From a checkpoint of a small mixture-of-experts model trained on Wikipedia: vocabulary 7669.
Below are experts of layer 3 (counted from 0) of a mixture-of-experts language model. Rows are named router (the router's row for the expert), up (a neuron's input weights, with its number), down (a neuron's output weights, with its number) and show model dimensions 64-127. Each number is 50 + 10 x the weight over its row's rms, rounded and kept within 0 to 99.
After each expert's rows: "gets" lists some tokens that make up at least twice as much of what it gets as of all text; "mostly gets" lists some tokens that are sent to it at least half of the time. This comes from a sample of Wikipedia text that the model never trained on. Tokens count by the router's weight.

# expert 129
router:43 57 41 38 50 59 46 37 37 60 53 47 53 49 65 53 41 55 44 36 44 47 67 59 52 32 59 50 56 74 55 69 57 65 67 57 41 41 45 49 53 45 68 54 57 33 54 58 62 60 61 66 67 48 42 37 61 56 63 57 59 57 52 50
up1:58 32 52 30 39 56 61 56 32 64 62 56 48 50 50 58 48 47 31 56 47 73 52 45 50 31 46 52 43 52 48 49 66 42 67 30 45 52 51 57 66 49 49 39 62 46 56 47 56 50 53 55 67 61 56 46 44 57 55 52 47 32 70 61
down1:43 58 33 40 57 46 43 61 59 48 33 53 46 45 35 58 39 62 52 55 28 64 33 46 45 54 63 45 58 47 46 55 49 60 53 51 41 74 45 50 41 54 50 48 35 58 58 43 42 50 70 38 53 37 53 42 61 56 60 63 58 58 52 60
gets: "20", "19", "10", "18", "00", "30"
mostly gets: "30", "20", "50", "00", " Lyn", "10"

# expert 45
router:56 45 44 34 52 50 33 57 61 63 44 45 70 60 61 54 53 61 47 36 59 41 58 52 51 50 50 54 33 51 35 68 39 65 45 50 38 70 33 59 46 51 55 49 42 30 48 35 33 66 56 72 48 46 56 33 53 56 57 41 61 40 42 42
up1:70 39 42 51 77 54 68 55 42 64 53 25 69 60 68 55 62 46 48 44 50 52 51 45 49 65 35 48 56 43 56 64 42 57 60 45 52 54 38 54 43 44 56 42 34 40 41 40 69 49 53 54 71 57 39 46 47 58 56 57 50 39 56 27
down1:37 43 59 46 35 56 53 53 49 51 45 60 40 58 45 48 31 43 59 50 59 54 44 63 45 31 69 53 47 43 48 37 57 50 24 63 51 53 50 58 35 62 57 27 52 35 65 44 46 43 48 41 48 51 53 59 37 43 49 57 44 53 41 64
gets: "20", "==\n", "B", "b", "1", " Party"
mostly gets: "==\n", " ==\n", "″W", "″E", " Party", " ==\n\n"

# expert 224
router:57 47 61 46 49 38 53 55 50 57 52 34 60 51 63 56 52 47 36 36 23 49 58 62 45 43 44 64 61 65 53 61 56 67 55 49 35 53 32 59 32 30 45 58 50 37 43 40 52 46 59 67 66 40 56 35 41 44 64 55 65 54 48 50
up0:76 48 51 52 41 46 31 50 53 56 53 57 53 49 61 55 61 59 54 40 40 50 50 64 24 31 67 54 55 55 46 48 41 49 25 46 46 50 75 69 42 41 54 48 51 38 44 44 65 54 61 50 50 52 65 35 46 43 36 55 39 71 40 58
down0:48 52 48 48 56 45 59 30 39 52 46 36 57 49 51 44 48 33 46 61 38 40 72 47 38 64 60 42 52 60 61 48 47 48 77 58 52 43 40 44 51 64 37 33 53 59 51 55 46 48 53 46 46 47 50 63 43 36 31 41 41 58 41 48
gets: " (", " but", " where", "/", " when", " which"
mostly gets: " but", " where", " when", " until", " [", " because"

# expert 16
router:45 47 42 35 58 56 35 61 42 61 60 45 61 57 64 49 46 64 43 42 46 48 51 57 35 50 35 52 52 53 50 78 40 60 61 47 27 60 38 60 41 62 47 45 65 44 48 58 47 70 69 67 38 49 48 35 59 57 54 57 49 59 61 30
up0:32 39 40 44 40 46 32 53 42 57 52 48 29 53 48 59 27 45 40 62 61 42 49 50 32 34 48 44 50 47 61 72 43 56 55 48 46 37 36 56 37 58 38 36 57 39 51 56 50 47 69 62 51 40 46 43 59 62 38 56 53 63 52 41
down0:45 43 46 46 59 37 56 48 48 37 46 46 51 38 46 56 60 69 37 42 51 57 54 40 50 53 39 45 60 58 51 38 52 43 57 49 60 50 51 45 48 41 49 60 48 60 58 74 62 59 42 32 51 60 45 48 32 47 25 32 61 39 34 49
gets: "%", "ob", "th", ")", "1", "5"
mostly gets: "urb", " arch", " Arch", " ac", " Barb", " Phylum"

# expert 249
router:59 57 51 33 50 47 42 37 45 53 55 59 47 57 41 48 33 65 35 47 57 52 63 51 22 60 54 61 45 56 51 62 57 53 51 44 34 48 45 49 38 60 39 43 54 33 60 40 37 53 64 69 69 51 38 36 45 59 45 55 45 37 45 42
up0:58 43 45 31 53 52 63 47 53 49 39 61 48 64 41 50 65 51 44 52 52 43 54 51 38 63 57 48 85 55 41 56 60 58 53 62 51 46 55 31 41 66 46 52 52 44 49 42 53 51 42 38 44 58 56 42 61 71 49 50 55 57 44 42
down0:55 51 72 31 36 54 52 66 57 58 44 27 51 44 62 65 32 60 34 61 54 46 46 49 48 57 39 38 59 46 54 43 52 60 54 56 58 57 53 72 55 47 65 59 31 65 67 58 40 41 34 41 60 34 46 45 68 52 45 53 68 30 49 49
gets: "ip", " =\n\n", "qu", " cl", " work", "amp"
mostly gets: " =\n\n", " cl", "ip", " medal", " Coordinates", " JPL"

# expert 204
router:57 59 36 22 58 44 37 57 36 62 42 41 59 50 43 55 46 50 34 37 22 50 68 36 45 54 41 60 45 58 57 62 60 54 43 49 41 66 41 56 34 44 53 51 38 35 61 51 43 51 64 70 44 40 35 39 57 53 50 61 57 53 45 55
up0:46 43 65 47 46 38 38 70 65 63 38 46 67 59 30 52 40 55 38 51 60 36 66 39 49 57 64 52 31 68 46 58 53 49 44 35 43 68 40 54 44 58 12 55 35 43 52 48 48 44 66 62 50 51 63 61 58 52 45 50 56 60 40 51
down0:43 45 32 64 51 74 60 48 53 52 70 49 37 49 60 53 58 36 63 23 59 50 51 41 37 32 68 50 66 41 45 39 35 54 48 51 58 47 61 45 53 48 56 53 57 34 59 51 55 52 39 42 64 55 37 38 50 43 66 35 46 53 50 36
gets: "F", "B", "G", "0", "C", "T"
mostly gets: " high", " ad", " million", " low", "F", "G"

# expert 42
router:38 35 60 41 61 52 41 52 31 51 60 49 52 53 48 38 43 48 28 36 40 46 60 47 49 52 32 59 56 66 54 67 47 47 43 51 38 55 59 65 43 46 60 38 50 49 49 37 44 59 53 66 47 57 39 43 64 64 51 58 54 39 39 54
up0:53 35 65 35 55 36 49 52 35 46 35 52 47 34 58 42 48 31 44 47 54 36 65 47 51 37 35 63 61 55 49 51 38 59 55 60 41 50 46 63 54 47 45 50 40 54 52 40 44 49 64 52 38 60 55 57 65 63 49 58 67 41 63 58
down0:56 30 65 54 58 39 42 43 69 48 42 34 62 37 57 47 48 55 45 50 55 58 26 45 57 54 32 49 63 58 55 44 57 53 51 35 69 35 56 42 52 56 48 55 61 74 47 67 29 58 55 60 43 55 46 56 50 44 32 39 57 41 54 46
gets: " as", " known", " was", " called", " be", " such"
mostly gets: " as", " became", " including", " such", " known", " called"

# expert 216
router:45 44 41 34 57 46 58 51 48 41 54 44 63 66 45 49 46 62 29 34 41 43 62 50 49 52 41 55 43 68 51 79 38 52 52 30 33 58 47 48 42 43 41 59 50 53 49 40 58 63 51 68 61 50 51 37 54 52 80 59 57 46 54 47
up0:52 62 54 47 25 72 60 47 48 47 60 59 58 55 67 44 58 70 39 45 69 36 49 58 38 46 46 45 60 52 29 56 41 39 51 53 36 67 27 56 36 50 57 40 58 41 55 45 47 51 50 50 29 59 43 42 41 64 57 50 48 49 58 43
down0:43 57 49 58 61 51 43 60 56 59 35 41 70 57 51 55 39 51 65 48 56 49 52 38 49 58 51 56 58 37 62 52 55 54 50 37 46 64 50 58 81 63 48 57 36 50 44 58 44 49 60 47 46 41 67 34 57 53 59 51 79 45 46 53
gets: " (", "g", "ott", " G", " g", "sh"
mostly gets: " (", " (#", "emb", "ott", "app", " Daniel"

# expert 46
router:45 47 49 44 48 54 47 57 40 66 51 55 56 54 51 58 42 54 44 48 50 64 76 54 40 52 40 57 55 58 41 68 48 49 43 39 40 54 56 60 32 40 41 29 44 44 48 47 55 70 63 65 39 55 36 38 64 61 63 41 56 34 49 49
up0:59 85 45 52 57 54 28 57 56 27 42 65 65 41 47 37 51 40 48 53 53 45 61 75 48 34 48 49 48 44 52 59 37 52 44 44 47 53 55 52 42 52 54 42 45 19 46 65 54 63 41 56 51 40 44 54 57 55 54 51 50 58 51 51
down0:47 50 51 58 65 58 51 50 38 71 62 44 62 48 58 70 44 51 62 48 55 52 46 32 49 43 37 52 57 59 50 40 53 46 58 51 56 31 45 52 34 40 47 44 56 63 59 43 34 40 68 50 34 49 68 44 58 59 27 56 36 51 60 53
gets: " was", " a", " is", " be", " were", " are"
mostly gets: " is", " was", " been", " being", " be", " became"

# expert 69
router:40 51 46 46 46 47 33 36 47 63 49 43 41 59 38 55 36 61 54 42 34 56 60 51 54 54 45 55 40 69 65 72 41 53 63 33 40 66 48 48 48 46 59 43 39 33 42 50 50 57 60 67 67 53 59 41 66 48 64 49 61 46 60 43
up1:45 31 45 40 41 34 23 40 43 38 44 60 41 55 40 45 52 51 52 54 52 53 42 48 40 50 40 39 51 58 34 54 54 49 51 44 50 64 48 37 52 50 56 34 47 48 44 62 55 67 46 64 58 46 53 60 34 54 48 48 66 45 55 54
down1:53 50 61 45 52 50 65 59 58 55 54 27 59 47 40 42 73 50 47 32 64 60 61 56 60 46 48 46 56 37 72 32 57 57 36 41 42 40 65 51 47 67 43 41 56 71 62 48 46 54 55 44 60 60 39 50 45 48 31 62 41 46 55 40
gets: "0", "1", "5", "%", "7", "2"
mostly gets: " %", " Votes", "*", "rah", " Pts", " IN"

# expert 169
router:39 42 49 28 55 50 38 34 36 54 58 33 54 46 53 33 56 55 35 49 43 54 56 47 38 44 54 60 41 49 34 69 42 63 59 42 38 48 49 51 36 41 66 53 58 49 51 56 55 58 54 50 70 62 48 30 55 39 62 52 49 41 37 49
up1:47 39 50 34 44 49 49 31 42 50 40 48 46 69 45 32 79 44 39 49 56 55 41 47 52 39 49 48 36 44 32 37 49 66 54 61 50 46 53 39 41 76 49 41 59 55 49 58 63 48 42 44 53 43 53 36 52 44 51 66 49 28 51 45
down1:43 55 48 45 46 51 53 56 56 57 36 61 45 51 40 19 30 57 46 55 52 42 49 39 49 31 60 50 63 45 47 54 56 39 45 32 52 37 38 47 37 53 56 48 53 40 49 63 35 51 34 56 62 56 61 32 35 47 37 52 43 70 26 41
gets: "1", "2", "4", "3", "5", "19"
mostly gets: "1", "2", "4", "3", "6", "5"

# expert 11
router:45 44 43 34 61 51 41 56 46 70 46 52 42 43 51 49 45 54 42 36 41 42 56 61 44 33 45 58 53 66 55 58 41 58 40 30 37 60 51 52 34 44 51 30 48 51 44 38 59 60 71 62 47 68 64 21 54 61 47 47 41 38 59 46
up0:66 58 52 53 56 43 41 63 40 68 82 43 54 46 52 51 58 57 46 51 55 54 55 67 51 47 53 56 63 46 46 55 49 47 32 33 43 59 53 52 41 59 63 43 47 46 38 48 38 64 55 52 62 67 69 35 59 34 62 31 42 57 59 37
down0:42 49 43 53 48 62 43 57 49 43 48 55 28 49 55 62 42 56 48 48 61 65 42 50 42 33 54 51 60 49 54 39 45 42 45 35 51 46 50 51 52 40 62 29 48 43 56 56 70 40 42 68 58 39 65 55 59 47 42 63 38 63 58 43
gets: " in", " from", " In", " on", "In", "born"
mostly gets: " from", " In", " Born", " along", " rel", "In"

# expert 126
router:61 51 58 24 62 54 37 51 30 49 62 49 65 38 45 50 56 61 29 27 44 46 71 41 57 54 37 56 53 70 56 60 57 47 56 54 42 54 60 62 36 24 56 41 40 35 42 42 51 61 68 57 63 59 47 43 47 59 53 64 44 30 52 56
up0:58 55 65 48 60 58 42 64 47 44 38 52 46 36 53 39 77 36 50 55 52 37 56 40 42 43 59 40 61 46 41 53 58 36 52 56 48 54 46 48 72 50 50 39 54 43 52 35 59 41 39 55 65 52 50 50 60 54 45 48 39 41 40 47
down0:37 53 49 57 52 64 58 40 34 53 52 40 39 45 61 67 41 58 51 59 58 70 32 39 65 49 64 58 51 57 51 54 49 38 49 54 56 46 46 56 45 62 52 56 40 70 60 50 29 53 56 42 46 62 65 49 45 45 49 53 49 29 61 49
gets: "ed", "ated", " into", "ized", " released", " under"
mostly gets: " released", " announced", "ised", " named", " built", "ized"

# expert 168
router:52 44 45 33 63 50 47 57 49 51 55 54 53 66 51 60 30 57 38 40 30 47 56 47 45 31 41 61 36 63 56 70 66 66 57 32 51 55 48 57 45 44 66 32 59 38 42 51 43 50 48 54 60 59 52 38 44 37 64 50 64 49 35 41
up0:52 43 47 42 49 57 43 51 50 50 74 49 54 27 61 40 58 52 54 60 64 58 39 43 31 44 52 41 48 68 58 70 56 51 64 48 49 44 46 44 44 46 57 47 58 46 35 36 31 54 42 47 56 50 49 49 58 53 66 56 54 71 24 49
down0:52 50 49 59 43 51 53 59 60 28 46 61 49 74 34 52 46 61 36 38 58 40 63 35 42 51 59 40 35 46 61 47 35 45 50 61 59 47 54 58 47 59 45 44 44 38 52 64 52 49 68 40 46 48 57 45 50 43 61 33 55 29 75 37
gets: " in", " for", " with", " on", " at", " In"
mostly gets: " during", " On", "In", " for", "On", " In"